config = dict(
    n_experts=40,
    d_expert=128,
    activation='tanh_gelu',
    balance_loss=0.00416,
    n_groups=8,
    tie_embeddings=False,
    parallel_block=True,
    init_std_up=0.0204,
    lr=0.00338,
    lr_mult_qkv=0.7,
    dataset='wikipedia_en',
)
Below are experts of layer 11 (counted from 0) of a mixture-of-experts language model. Rows are named up (a neuron's input weights, with its number) and show model dimensions 0-255. Each number is 128 + 32 x the weight over its row's rms, rounded and kept within 0 to 255. Numbers have three digits each.
Before each expert's rows: "gets" lists some tokens that make up at least twice as much of what it gets as of all text. This comes from a sample of Wikipedia text that the model never trained on. Tokens count by the router's weight.

# expert 26
gets: "was ", "to ", "is ", "re", "in", "be "
up0:159133091132115154146105083123154118133124116140129075126140154160082151189137099109146105092107096095043118144119070116118058135119141106126173139080117102142096175161110093123100093128066120165094077139163160119146115109114130198169118127131145125096158152136156110079094145112083132130154099124141096121081106104162120093106161100154146111090060096072136189054188126161175069117178100080112091214097091120166121103102086120150118129098150160145145133146085072157159106148096111127170167144139161090158090141149135138097148108138123186121156071135135140165213118107142101097145095121121091145166162110191144153225095112214128137154088138136144182085100176125128119159131152202123160165169142137149147147080145173177123139152111188116134133154117171080139141139093149
up1:149148060155159090112143045196174086131164154154080155180138140193104139168132153195087127087115140135108119138063086154141167176110115085109117099174141150149185062146098146140099152162118114090144120112176204110200125100154151138099148125047100126155110130075156098136111144158111096069089046139104114111085145169160140136123123145135165139100124109115122165148187126186160131123144092174100099156145113150146114156115143151165086173062087138124199113080124117090169121165150154095093109167130118119109185088145081100112152175134187141076089136114127151137121129130144123086121092156216115098116098128110101118098135143201112057140182145166132125102151121092166123158132115112103145106156125116085170084142157120200119098139125093130156136133114133129156157126164161
up2:122164147155170114149179139091118092142108204074131156120114141154131129171162151209107107079136094157084173104142135105121075144093121144095071126187108113120137148151108102090105165154121120163148107169127145082123121106195132129148107174139076084187079109099097129151104173142149102144135132118177093134124129133210138177075128128184121176166167115126173117084166132198143174155153188047074166136148160137115119139105121091110156160069083090108088142122076152206036171166100193142123132124126154134134220107145127174142089132121136128175125120138115046117124130092149148140128184118116088051121152137136153105146074137128120131134101119172117118104121093134115120098094129119129164148123148086140094125133120097110122121132184116209114122076096123142157098107078132
up3:113131143160198153148111155107124100133120182088132159154151166143136106164156166129083159147121096105137103092174094091086174161103108141118143148146137121115142139160073069119134151179125161116122139093150154131162120187061202210132147147140123094125085035140084163096107160160115163222164133099095102111066130082089137080147160073153121130107148098161067130133116129147110173107105090167102128159171172153086060131101149118128088107104109102096139150155094157152089156133145164148123185139116160166113108119136119150118131109188149162099120079128108104116132099098168141154182082174131163184138164189109140094134131129179146145148125167077137058082126137104170134141131140122108095156143169137094162118058071197071140091160133084082084167126125159098122166101148148
up4:157125141090115113144120120124201170164107134133077124123154126141162063095091191090140131145169122148146118086121151192077107144137175083107129111151101169131138109107146096122163096127063087146135188165125155151087153166108109046129136062172130128121131111097158156206126112193117137122093087152189145126168105152118126135135223124093122080103151162077104094133113182169135185100113106112071117136109112180101125122115160172142095144179131093139145124165087110089095127100132087066089181119157145073172155107149052151179155088137142167173127158116092133128134069105133121111136101177164138128124195143154110152059114141140124168083157141120095158120057087114118129103094090157119147146104122087125104060117182110152161065107129111063147163105136130106127113163100118
up5:121124139171113152164139108086100090179076045114154102139170159145117105085148102088127129165166091098103115048115147163177120093122093113192117163120115147135092177144146164112123107087106150093117163134165120103086142167093127157138112090104213108121104152189178075165127157139125093144133150084108155100141087091115166070160131085132152147163112117159112131159095080135124088095136150033135158079149094104140133160116161107157045108029152096133123110097126107097120165120169102190148209187127068188177173128122144108163166080119130105131189161146145156111152129166142123108109150097106154161090153162121111135110196160116111137142114121170093163120127072171146136177124090128140113091106144089160169146144129169088126143078132120156124125156149104119182123132101189
up6:130119123118076151119101103189125123170157110169122163092142140169134128139107134101131138111120138129123152131095089168114181112178156123042087137091095108162136105071152182057086128094151137110173162087110123098169089146107184092097074074091123082111197086103112090131127111156144078113162154138184153135123135104108114136104104144058073156124138113102112106155143134160134123058136170063078148047120143121062121176131098158109131108086139126128142146140087105074177085112127085054171101154152142113195083123060147159168119126116141137093108061140146080100184169124143120096125167169115117094153097206131137115173133119163097122113139140132074061140095147149117175102137119094150150126111112104186146175088152145069128135093122107094189103123154179148135109132126084
up7:180127134104116084116124110122149142130083159145099120102133144174062172129123149108125139186176116170121086082127149114160114097142116105105153056135210144116072127100130165098122094115135125174123115135107179161097155118156127097090139121192175121154156122023182170136182162101135107168164125126093167079072109178115194173161153087134203169097161133100160119108205112125146151113126140145136117194091124158151148110099138157170107183135132140141124097150174139126103068083071092186145135115139137149140143157110069124132130045169109120145140138148144146066153120125096139111165088151060137130108103121128187107157128172133109174171152158129147129134194082101112082122064103107137160100153132104142125192132180126137204113147107132124098120109142105162116162126059167
up8:131144136115111162164192140047125190151097107128145111179100121060126158125084131068150184137159130095107115144151186133162142129072187114168100142151143133110092117086139117158132142125149143125058100141171099141126159149179132061120202163139168111095141120129081113087067092067110071100204112079091056102153131116167120185142109033140107132078139095118134168095096143121148133183141164106169132166085196100092130166131130112087136134128215104139150111106165126132125105115127159116103141107151148083131146145086106136128126136127162142108081165141102147135181132170098093163134171120131159185131120055106096123074118138154083071146113116131092144169092080140155155113073111116089163158122125115118142160171085101124071111164142124092132123136129104154113145119201177
up9:106125101138125162107145137130183116142105100142125146074216137143156096110136114130119099128068167105132055094077123115152154170064064151155181100109124135110167143154174090133144172112149141099106135104148197164129150183088093174175144160212143081156170084127106104145140141167097091171139121120137110086152138152109173183153146141115092143156189162156131191107088172123113146076188125098115147124135108172097174147132159099088129086099086157086140178137118125134147070154123191079136101165093093110184127091127117095109104140109088111091115160109128096187068163106072146178169124096150075125184138082128243145169080125181115114105110137159119125163143150117142154113146071142117134089155113135118110120097088161162122118124148151094135090176141145073127154126156128
up10:105136154146150094109128062098121105172146077160092134159173089144106122164094080148140107111171134185120063087114093121120144122097091129129091126074127117056112122123155178147160136106098099140165181103185147116141167137100188120129100120083135149160082132194134146135116118112108140107061179121123123122058180110119101145086150094156181125166163183150090135153135110134068098126122118115117071093196116155115089149107087114180184079132145122131123148170195121159117172079117106181156140173079139145116122138130157140131151113089166158101073189121144118109137074158110093100127094115123154156100139071133156146075146152080190114140106141177201072101142166141103156163147107156152136089059159129125146088090179165145087157090115155088166111180149163121104048100120123
up11:115166162160150135105141136117125071115156031116137151091155073054124136098155121182132156186107127171105156086131098161161097103128062141114097119126152090153099125114073139160162141126118081137126119157162150121091159100088105153165106195149148178243145149114128140076057118080081116108167132140041071104131147115111092098117134103152148126091090100160151110137152116124177212116100150102119148165172101095135116144114095081100113105114112098086122104099108072189121176109121160136178139123136127092116166077108121159133136115125163113132113118132151164127104127107119118136109168161149217170109124104113124104147144173134070147125172106114111104125103097141143079090104180073106136118103146171093056137115136081111117081181093078177106080069111098117128110098091080
up12:151131164148114110151145153188152100199113193103098121145149141127158116151107144153117117123183132104084087110160118141186065098136124172056072125092133155138067125167082144197137070112132149064105170081095122127117127152129100131128103142162112112218130179062164071143060120121174143115147119130104150126147130184121149131093114090198103056114135072141173118095117138123164136170072131172161106161190120130094150169110140138164155129117113095101098148159131139068166132148083148167164125163086105088120176105136148154145084135130124156135158091098064103133096171146104123134118171089115097150101117160141128116170130135138040085156111148166189099154114146098073107157133148051185146175092094115174132111171165118137118098143160058151140100136112162131124096109107123
up13:147163096158097092161083145054179137116118147121108169102147123138123089155087129130123136116077154126165126116149152122130143174088100095171133142079130145169123113101088185152187123136149157049119165139101057124119148177102122195119099143128214107090199096149107111132126091150137195105131136141105131132195156100100123093113147127123170109061140171172085160140099165176073147114092175107087188131125123162094102181152161142147104148123103102142135147095144120144132133160109086133154159132145104118162107117143091110095139098050153102109147130099131066128166148140082128165144095130090199171175111125170116145110121120065111138110101091146139108103085088137121137077119055166139159032114131132146082070170181072124127175137137141084141147151211095076151099121124106
up14:063108117115154099155095121149127156110083150126099138153153141166112066126096094098130126118105144197130123032046127105137112118117124171122135101115142091162112118118131121168189090128098156155127144123137156114119122096170148143154181178143135108086122161131119155113148149158107186186082115125121084108178153150069122146120143128177089171121097110113084119103013066212095118142098153112150115171115152148121141137128199116082097171123123110161145155131124114147051105142033058106084095104166114137209150094112125108121090086153118200116131087106091134140191160128154106118128144173165111179109095112091133111133093150109164112096116108168122120136120155139127155088063131123154122143119162157171150087154149102147104116094117157188136129116104143093067195087110084
up15:124123130156166039126129162122166157096123111080084116094126121163079170135139123094096071122124147123141167155158156134179153162126104099142104144182089134157113168159148120136120119127121071112117093115128146081102130105092115116085122129121074092090085112099128157168147178110146150137147134082147198123159129126175083087122124082152106181128158138094155095139147179104172143136083165165141169130101087184081117114187123143142202149159108112092115161141145174159130074082117119098076135100152130129167151110130144127139040114165197132114123173132172105156112181121140079099117105123108210173157121117118178081101117125111085113088129096077146213147060058115133145089096073173141154176118126156146078167085153188146138117142142176173104121061176091173150139129114143
up16:155032119129149185154170141108072069100076092119123135164129151173180112120090116108115181084149180138162153109134172102137137116094087094101141110104161125128079152082142044121119160103128070088176102153126126152100132167102180122087135090176078135123172158114123115135096210151139139105091090128162122136138092069187138128123136140097103158141080130149135152083173151101098144137126138139128121129180123093176138167110115122117092102158196068066110092163137089122117134103095193082111182120136075143175141130129158127146122132156180121131088130169127129120125161070150080102149144149067180087093131090136174144174140151087110164119160111162105133120131115174143096097038167093144187082119107180150114173142141089153163118108146076170121169082105153093121142100083142
up17:112085126158110068132143144140089110167127114144125146128146115138151106165088140161192135116122101088144104103109113104151115108168109165160162111089120130152087108116140127106141135107148166119106132142079109125169035136162069194114102131113177157118115125107086162108128107125117151143137168102103136157163155127151177123110169133103078101123127108110131139093166159138127126100139110144138192084132125187100096176147128060071131154109115082131105112126128202116087124105170137108156122193170156138130116076122102085081136033185147151127203129142192109170094157076166126101127052133089140101112130149094175131097101121142182094094104119128098112127113165113080132119095072235119068158200179124127114082133105062076160155125124081116165130179183136096162079142063110
up18:120112124157113076131058151106162133183162134143125121099077167136127130081103128175106096156100140162107084079083152121170150140161161144149147115164127175087124126124130087123112180093126089172128118149169106157072143132103120133176101125124129099074104171103179129175060182152158128138067115131136187095102122108159183112124168128041164085171101180103159102125145112118113101106078138075155159077162116190122111141132113127142114122129116150130150044101125105086101134160130141160105102054136148121143127180181083175111129115155164131080102135071105107148171137171172133150148148109136169132101106139038140097126108161122189154137070148151111161156096106099123155185123119156170139111103112135069103178163113097169032138131101103106195156091072077118109099109105131
up19:144154182076148139159117103152106058146099114124105083147118106095123155146085081146146060140144095135170159142100150149223125157177096105136154155168159112122105151122172082163140149166134137117136170161088117060129132100091161165155074087119090152157100091113136132160142166141122120072170171141168108163107109159132141149198130122112122129154078126161106091141161143164159090101124069142121112138058110105170153152170099150150103140117180119066142071114123126185088127095170123208193100157138164171141132118071076137087091121136116111138178142087141117073086080074134134145133139149140118078152111103156095097139124115134150137138126118101088121154083105153051108118156041122165114136079139119142119139055109145034164105131066106114144115117147100156145173063148127
up20:170145154128134123130165119121097118156104134152104168115118203139117112124117154097161113117108142174135205141106126072110131183208161083156175121097118199094167136121160119145080164165115167101048081107105145121117111143106166164076147095066125157128143126162071140164102128108170170093095096132135137120158139109097156164103129137097118158140137137105131199116174104096162093179059093117055099115130115131141096127142091098118187147131141162092071110105086139135102140134108143135123192091131184116182111193118108192138098145143142152159114159100137178108136171099157175151120151180105076137202114105089140118142087131058175159066083097129131089192138168090116121162164068092097083153144106115130110205117142103102132095119122168101085127056095134139141112130135145
up21:122145118108122188068121181105154188144131091066137160138146153160157144130137084120126128152090066129096107130158033132143166097094104152146144126118124115178132093127111133015111090119170161129138115085121109149146127139123080119089148098110102092101126134158189180126189166126118118115039087124108108104097090087153103077116155099118191165076075151103100110127112123097127115129074118096160105104162140110136142130132110109063152087098098098122116072090108139085148153130101131089127200135163129075123109065093143137150139123096103163148119189142141141102143144123159120118125149131059133133098155095047149155156110160055128115181093124161100185124059122124118131162162171069129123129141123120090104095117066128121110125081115066069110134149120087170126196081128080
up22:135143112146137130148053158155116075145152139108115135097135092080091114064107113145092121105093132081090147136139133074093134122113123103107104147069121163126118114072109068104180168126129135099132139137150121072108079160104086097136135136144065112133097131216134136177115114138180166133104132098134097154157142172139142104153079128036153143137128153103126097154122137139142124129171170123106093139094207173149170102146152101112084097118128110149151067113123086118120138085120117093109152113209131166110119104196178134162133144115122142132182092160045169163113074095129097184120145170122039134119125186148148182110089033041122191132190139154078115131110172093144181135110156132148121142115108094054133096122157099119118084172102101101125139111107131152131151154145167
up23:128117136134149126080140094167147163203109128086112155120116185076147086156120143100131126112133104141131144138169123171181102133103103113106097141093114126110135138125118144139087111122043095154156106153058122169131112116114100129171211103197123126164124171123054129207143140069128143103159153099132172136117144102116115100107150086133101170161128072150097123088144034168120112105079114172103133175143188148084075119081140120169195123123162107112157106129143148146147153158100117113158136078148124169159101140142142087133136107109153090178158065128105104119109112114076131173148084186096188133121131191089077146120133121102144100125124204152158226102158092190116106100135145127109146183146097176115063127088108121111164200124069113076081132103150132108102116106145116
up24:168136161040130112116112128151207133162095131113188136120185106129168142149173066156119105114059103189100130152110090109128220180132158154116130107130132117100106065151154122146129109058193138080058117187138115161136157119151139176166151134192166155129144154122135086123163095144132147065146170050107117128140072127113163137134116120112146141166134127181120146061087145086088141087123151070086158147104122118149136145134175104125108098160154195174115099102109108131161171126112100126154122136192119103141134095102164178116172122132077108185098094182082187206124131127149102135112126188107127198138108153134044118125128141078155103123143123143120116113083152120132122122066104126161165128153124083109191145061125132135119140119163095135115116116161127136131125165176118
up25:185126142150137185101127186163103104149130127091138088161084131116156167128076131100111110195176095142124151188157177137141118168097109093166148137166152131115189140114122123141186139121104166116128112107157158084140126100114132117129095118105172129160167140125131118121060087121084175072081127174062164110117104122124123140083178129099088159121140117178084134116099138161113104147133158138119166118135140092167183093113152124039088099161222139108140060089092101130110179109095139134180103130164146147117097198146143176118134101096167171159121088155140147070121109113108098114126136098141160094083139171149129107136093116105186112149180187203114166128143153098103170072124138038112157130056125174146157167173166151144138117185175156113118135137062073123130105149138155
up26:154137146150140103113127097180132111155145144184107108129062091140081169119168120166107089084193092124076102099046145091157054181112104128180142110168129110126091139124161148087138116150106130136076144053158124164159141076168161184131160144125125078147142118119094122158103136080168151094132108129129135152083116122119089135111130153178092083114142095041154151103173128142136108107062212125086141096153177093091172063167123141131169141103082087119156133100106080094151097177120108112170101190190149091165132149180129178120120210080129114087131137134183144154175087134156163157126127083169114134181153103128122154100103105156154135146113147097126160163099143152129069151129139152112133129132094138130095136059099116080157200121180075106112104126113164134145097143106147
up27:082091113113134086097057110169138159120174143119064122175075140103178123143129119159112128135124110182121122114135114107140117000151088202130144186106132170151149130119139160160153184092146065172193084108129114116108105158086105124146088186110161127123109147094148135109139099136131086077102077032102133141142103088167110177147172127121173132139136143136093145119043116156150135151099061177100138102096147157112124096087149127108117135133105146062144165110156081082113133117112127165073096160127149117036150095145093119124098138087131106110147137115144114161130118125174175109169129098173111116145148116136130076103107187142082084139090149143136141144145169118123124179096155166146115110109097097113101061047163148141099098147174126163137176139130148144155111150041112
up28:123137147147107132026116154142152080104090152121096138122150102174126094183120143121149153163046186145082089133113125131129154119092169126176072151137075131121118173105147094189183176094081173140122118166121127080177136167097156104153143118128115127108164149122086145126120129090184109145187072081081078133102167156105119068084158127129144091153134102111094143153131149125138084127115128133124112100151132114121149161106147143101094183146121051128100104130160110200044110162196076149104183105152139070066154158141122123178115142129160146021155165118144133074149096133145133119145092115168147145073118189156182150113155174130109130015126144083131097144105114127115114102147175122172145104130119154110104127132116128134105128107162143081109164106139080104120061132124123
up29:099127134110159137167053111061107133230087119141144177142138104149107101145114157087098122150205113139143170165179120159128150144229112160123132140181085098177141141135079103119123094166101117108210072133119164103141176171116111123059110150139106125179151117163102113161179157128101124158150104133166081121119129130100123180145125073051148118122127096181140112155120091091156089116115101090163143106136144152137131070152113088105138191140143172157118134149146174145114132096163134132156186138100182168209149166070111083127136151184138180166129087181115141111156139114106130133141122151136195172137121099131149074139104108133183130214214102160134151149170126140126148157109111145144156132113143178120167087094142193107156137154139112118110110138153149071107149126121145
up30:135144114124127149088120199073126098075132207097120182124177089151144158148080202141070088064170130103160105166122114107175129115122102131132137130129171116101158142149157131176182122143110092145147160170125160137070112135160122168088151157131178070110130149124174104162094154132160126135112153098096142178123147097105119151196079120171187139156122123178132135085117172177157161156159156164164121189092154179167123095118120099191143114131087156081171098136120100112146150117128103162106162071139118135163122106089156157149155122108132099108105107155120088105114177066147112148180078195145155126126083163176141158165124087146115178126071130166161154102160109132137084126127149106097132085138114147149152115215077113129130141142099192051087107141112108103104155117088035
up31:132125211142075126131181121142126146105155234091125086071158148114152124088134145164162093131179041160113135123133069156155102118154131138139127114120129103119157119127172176100166132109078153124127170064108122136115180128117159142139151118115162138157132127135135137118211119085139108127168184152139111159164092159119145162152139082179145142158149150153161087157129177092154171123180117128142168111155146130141150092140123088176109159033167125119112086125117175092119150161140079100134113127145140182141106130148103069119050101106092180179106128082155118049105156089131109136113160124142100116152122117120136144123122119096107141145119135114049201192158201143164117100040163075084104128139116158117132124112160116126139106122140099077137101075156143137174202172134073
up32:114116172156108111069102128122154143126145119161113124076141165089169180119120089167092129126106076123165124113068138080108077171131094135125130110098117146097109137151113168119151125134120153168152116092160122119181165088082141196170114089077110136108042099115076177089153137183202140120135151064074173141135112157132134164131142178159109168151154104093103172162167109109128110122075157096096105112142145125215095083161078163104112155102197096095123090139169144133183113146105111132131136123139181109163172147135113155135107107104117161077100098128041088134159156171113138165140146104087149087176172094101170128093147131126106080065159131135109139144120199166109170127134104093159080169112093182117148084151099144102072077103136131140135132191113077141164105191112087
up33:155093085172107054160160124164070220142139141185141128108139056134083139121113120117195170098087125141128116171118120088052116150151103119152127132076135163176129102138140174152157156130091100157197126114095100109091140125174110116132056162130161085111109115129155149189154182161120106142083110119180096164148126064140048109176078113136128134105097128153062130110129131057125130071154098098181151150110139100115173127107162122138128176116121157145185084104106135108086106189154157089095110140081127182106147128124166085154076093146111129127141153184100167077103143174129104052125076113084090099149107186142132157088088122105112120077146113082118159112118129101145112119131165139169116096104102078098140095158153114138154154145166108152172138079147168137121113188153139
up34:116158141102122143112149156141097086125137161132089149104170139097145153092130070195136106120129145171066205151146153149091177108107087110115177152122138137125174121116157146079070128094157151097117114141085148133137125167106127125103090159147127146098095144099223149067182108104163157117143121116128087160129157138137156143128132086175137142099170178112180111109092131109110143111118114153127081156146103202146127129172106142119110067116083122116116066155163140110123117129118119147135100197177123040078050136065166138194154124178169179107125149142129124128095156087151103129153166147126113131080140147148071079170137137147134108176118193127067147145088129155021090098106120094175107125141125154100129100115169090078156101111159181223137092155109143094113092091135112
up35:128127161106210163106099065176078128118101102170104125162142137163153113101150123181167149125148107174149140197197069179168164113171066115177067093083115174169146100074123127127088149077112168128124089100078110132165069143180140121087139104079138169107118127152129079139149139154096192144158157110141060069138079089073092189109123123118134129103125144127110104187147088130140130142122069142109121150107129090148151053176121112118110113134137113142124080148130118098124111154108082110141124156074100131122113195170152101126114133138183097103114150140102102115056148119116145191123156134126111082070121065111144168065140155073114081160094117130103110132090160170124118109084132119135101158139075198181140136135122155160117109144104148128163142132161181155051128152100128
up36:129083198068204102120113190139174165141125126124141076136139185146138154113089147087111075064077102140122137178106081143069130088125084169078108112141123170143128172070102082164146140129110094088083157132132082091171174069159159167056120137158135153131122153130133139128064135101087120107152108078107096198155098100114090138087082149124151124077057105111132140118149165169099188086100107101143077091139110134137137133145146075148108125188110139104153181112081128109092138061143156144152121091137135140080103067116128180137140117162115083098116075135152122087109157145139135150159138154152073145067109111085115107095115142070157168120117121106131164125135134092107143154121159115206147139131218082158144089137142116089114094103109148079145129132179092148138185106108122
up37:148086125104167084103152114119106172130197156109118113137166149086121169154140094185120150141176110108133105057087130184179111138105117153120099164125131097122071153119131151111043094111115164140112106152166146153182136109068126123166161131161133133133197110133081142112152110148118185187118133177051126122129187143104092156176142114193155155108103086154127138114149074096072137102072160059108161087052090087109071111083111141131150143141095119166067103151138110105131158117094168141110098091149118123120145049152156117127105120087156154138242114125083122113105118132162093114113161106134162133148150077100112135143129157155167094106173078115139122148123145172139146075080155153056132113130124117093157095142138158179080182128095124172165139121083055122136148149102121
up38:109138142079108104117153121097128194131158120149104121115128128131134090164067166066090156136174116106119136140126136135176083107145129087142106099160120178138117064087166150156088099138182104074055094103148105147078147140120153170130117062150104111169132119226120165182162189136132119165063109158171152108120122101177122102116085111108167131106121080149135135145175148074092193114110146100075109133130105149150163157141148100081176118144144114121102217155102121095152172113137090120118118204130147152128148077114089112073150112140139149136180166110129104155146160154089121085102088151110144121052179122131163222097100117148138123111137127066121167142097092116090150148155140161149048154125179142162097116145100157104178117088134094117093121154135153186156192155137179
up39:116187172141094092171177146138126095117163083108144141052092087155117130086092133157134160163120088143107136083103154165058083177107131119089100145120118093151104161106136110153099075112140117130121098130128129053077150115051174184165172123139127120111166157051145186109091073092130053130112154104107101170105141108144169150132148096111185120128117161152152168100148109172135090186103161125128104157125131133118114087193136112165157161200144158126123166116105134144180083122100151169135169080069156160145091124123156150127108142144118188112149088125110110175123128069144191086117105101140122131165170115154126040095067112145179121160123092170132181146148104171095101129143149153167098127150140168113148090174138106080152136184134113171128108163097149116211102089111141
up40:090052094052153120143153067075157144093124161163154151176091152158108134107094092150134084178074166135122193118121129127139138101078146130142125168072067090106148122132155144110151181099119131114118128129128112111171167105115124104111116094079159117149148076151146158128133177125126063121128059139134066123194094035125056117094080199122097159142085192092113099132104139114125099126156143078131170103120129144131156155088137111154134159151109117167127098141112135118145176142121096166162081163079179125146125150098178081155140126143175151189075126093086206162150108157121133174158151091103136137135138116139091152106088127121143180138115142152123098140064122126128156117165131072160171093130091129112124177133031108113125183161157092078095194098122111131139143151154150
up41:148096128090166140037112129093181174124136179085143143124163162134179173117115065100129149095080089156095113082081073184102135163103095111120119094129100127170136098116161133107174132139091124096111090147145107139133110125165114106178075129113124124110167116114182137058158201150136210147132175112137128117120135126198131166167122182116130176157122136128086102180115202103106107147181157116143157060148127128111144159102149100118126130133167104117118148090116156145116120045124072116103162110119170102144173084131141173089087143150157151183108174151173121111185134102186067121151156115049097089124117103113066137130099108180126145108107171078091174185133105095128100148138145089142167073107120116109166136076150177109130148099111146154126079220131143126106115127120134
up42:123149179143105094167186122105149128089125199154138136147138131139117157169102189175147146167137128147132102092168179060119085120168082126125105206126167131114088171112134133111127119122060089155123137132143182104087105119176132110078174105142120145145110104101111122154144163097119101140121142100146192174108111108126130108097209104108160175107175163145156159190134127115097100115121079087122154109122137157141133070120161184169113121099090127134158106117101125152065117187135094155086187143120119178100086156157144102063091101111144131127136104157207118104119129138105084056104101095127106166142113127100129144137149191186154114167090129088134167078086146154114110082132175113216196156102159122143188197109048074126150130126125095177143170128188136130127111089129111
up43:169159096136170073115129091090135132127160124150144145113127116111080071170057134089121162126100092124129092178067177094099114123106157051081119177089115082192127118131165087119150121136090156130072086171126108095131163148109106172143160196076158153110152117124069132107168159110196160119162156142102131093157138150148092157147146045130155126087123106094113058107160162111155127128169087096134132097147146157141074128147141115097092171162126111127179126102108191172181078170167114148123147113111107167151175166132118117139166087159130113154143114145085099156169150142084127038074074168146142157111135132190151132136142160204123120109084073216176130171129121157115080121174112125167077133145141109095147131145156152112123089175183120140135132095129174118122103148131112
up44:144095142108069148127136150146238167037064120182133085173140119136133120093132137148062120140117205107113123151135151097122157084095125103084110148133093145124123101114107114144144145133102146116090182139113090121170117108121166150096119135095123080185161167111134201181162115121119106146133173139160089110046103134145126132070097083100124120060115140133148173135123125172060153131150157090108151071187146175084169200135159180139128089095118235113142132115131152133116142144142111212194094131144104110146160126155171091133126092135106106182095130142126171122101106113080112096143131127129110115107180140193130189097124123115172140118139084138132166087108131170123168128126144213167168098116069140121108103117127104112113127088126083110169161119128165117152085148158104
up45:096093103085150140128113129124145129180137142123150092090150086130152126101117104122078133146159104121150106130140138097154117141140090043118100085101221115191138149160130139153120168096132137107121092143154085077171116128104085103138183118134141135068156210128108130116132168069146106102112119164113131099097151123156084184115162088037082093174171115091058166196125139164163147078152129139131058135165146121165135152131191111133123127126106077149110080117116095019082127146114158091118115133103121166123077190147096103132107134167107139185153176083149152154139111112100099115112168062147131112122126167107113119108100128106131137066210131210123137155139048073127136112107128130126083188119098101159081119113091118135163098161079101130123092096111116127114098104110151
up46:130080151144177133127171081171113085138098144123126139115117161120098189083123130191118134129131115165143148159170111078146105154149075133142153108114145109119148097101062196149196103159133095174169100128121159161173152056090149096108151137109131088105098165155097113125083140164154144120102108095155126113128073098136157130133067068145160143140147145120042116141139083174106159106065134111120140110102108086132097128132106112080136142077097124108181099186120150093146126187093152080170124143111148104130090158161097096123111156096157161086128111130152207122138141183153186125144119091118144148142091062018121105152143167168194117145153133109102203175145205144059131088124127135062087145177117121133129161215150143131126165131114148107170130100140128107120083145129149
up47:121106143088165161112120116174083100131093181147080110146125107103131166091075103121086124061105145168106106150127116087110205167096136098122090165079135119090171191097111117141126098176158085138097131158100150103131169113113082136142145106178127089172100110125165059102126103155153148162107111124177183140120108098141143109088101144099058109080134103154089137148116147064118153128125159116092132126188091120069075158147119108182090099120140100094153184125156204087167143111096121147120133098144157131104159135153102139083093116188098065074165095051132121104124212181124112081140156112123146137100111101143162104120127154117110094102126085157088165081089167140156136122100133154123141167129144092084142207098097167108128100136154084177162078123161143184136085200093166
up48:147180107197131117108127119053073153077133129132028124130036067124139122165117199150163103162094100077097100139063130184153179161186164071150092129145164126155154163095118174148156189096202119159079130150064152155105173119119136140156137125134092094143083086137141104153141141136112063091080157077116139131134153085129100111051150121099192145125124077116130097131142102114121108145114141125110127070126172081119102138113141160110131121127153094083139166093117128183109145133173057199102128095125072138107103158159122145135088162127148091120143141137098110169136099125132141097129189125113110160140134123135140144174173150090114103080149160111139124126163084080164154123067153153141129152192057177129123131149115142144085191109123104145154117126109185129111134091127118
up49:131133100065129130108099100120065184147076125076145162117146118086177119099095131168089152141130089130086127112116115119160163114126059094169183150174142155195131124131160089147116095156152147118168103089104099171098166115119206069099165127143104117174135127136110055147124153161150171199138047104134127151114152123142102132128169106152111132133199168167175154128169131106131075128196057190117111108092092162119119063127097128127099161133091104184146176122093114124186109111112140162113131104133176080185137163087133069071111133172114098201137123139062139122110076117147127140169148154148132086138087111095149096141145206103138135147115131209132149116153143150087154094140057106115152109141113102141147082079182093137163158114084101157150135148131138105155117116136115
up50:105178139148116108183101133122113154126159123181150107133138100112118135133131065086166127157144194156121115130119136109116162144153118125108088120141152122097093068146143110077121136169136161088085159113161113139111103128139180109116125123115112142135119089117177173178149155128133130122170138159150089133132136195120070120106139150134131177119147069076160167146105163147125108141134171168120080155181060111080167150131174106094083132092122118148098067216126098156128079091204133155126130130086159161112097177115129145092049063125075099144180182138140153164168175168138176125140095136169094157046161140162121091150172195087170093107142081095101090148135156145088090156143085177061145129117160109092156129134048137177146110130139086127113122157208093087088113111143102
up51:160108185136163162125120125189142081091141146167123143149120136153127103044118133155163134112146139106214138162142176160152127070111132131171172160114086139118122097140183114116097148213127185142118148106179134105141157100180135131120156164138196138090114104087093180139103081102138066151095090176163183112132168133187146065139168058104070100124147144112102078148175109020097111115142113111132128101138090167151142137131153158109107160125120080141167101137156173162115106093107167168160130150141151225126152176184177135068114135104155115121146128134125119106094169122193109139182157103102179136106163152123111173079094103101049094131148135140120179125146140189139151140124113186144068134121137154124144101159109140103142130094139089149093148182102145120123124134112098
up52:137157156188125119137107109151086119135102146136081178134104094107142143113136198196119126174173102147080114129124138188134156147115159130138103122092079180163110179137122110138123083050125111188114106134131111191123130094082129103144192135136156126105090082127110174188123123149127136065136046125103151178132134135112092094143153194139115088137129153068107192124160191132125118120141122101095204160110177163143106084124119064105154136043134139084163101171112155131120146118146148114131143123075164130172113166109157159157127121142128083114111133177091148114108075154085158090170123154174138174097189127142124175167174139072172094140090145112080148182147089123164113158168115083144154094147107101139135128174161125067111110094148098085142133133069107173159161183061148
up53:178113142117089109128118089077115131085129109151145134147146167101079121104098085134113195130114199137116125207125097109121069154100145135086163099075097128114111071156089153117138150133109166074120111088155112175075122146138133083145140128121100084119093071118106102117189100113132096087132143076148201127202095104174104039143142121116135102077094133164107104113126114156177162141096148165139091159132147141084105173094182145132115154171184163147161210072131139120121146116055118138109139141169108124136163100171173169092113150091136140202126158119114155147167076109127177084120086061109129141172091160105068062135133158198148117141059105146136143142141109115135151162149076146143149165087096115085165162187100176141111114116146149146137116147085100138120176143130165
up54:127121161094104195127088095113150130136172140128100048127149111096109169119072152148088124131095099089222139118143164104157146179148088094098146173161118172109103137101117134140139135117161060128114112056098105130093155109066112083105107162128136133174120131143205140116134154101093168115154123161148152137105124157151143164080105104120097067154148136134109171117133138191177122142140131097122119092116100157147148097152114128108162142103130105143110203133097138061116133159121096158144156183162080119112097109151135062168088090133141180111128046133150079165168129069100106096069126109121153101134099179117152088113129170143089101104164131109145094154097181093154166135189106192114127155131175072128137148113120084125176092095066176159126138115129090240099138086111181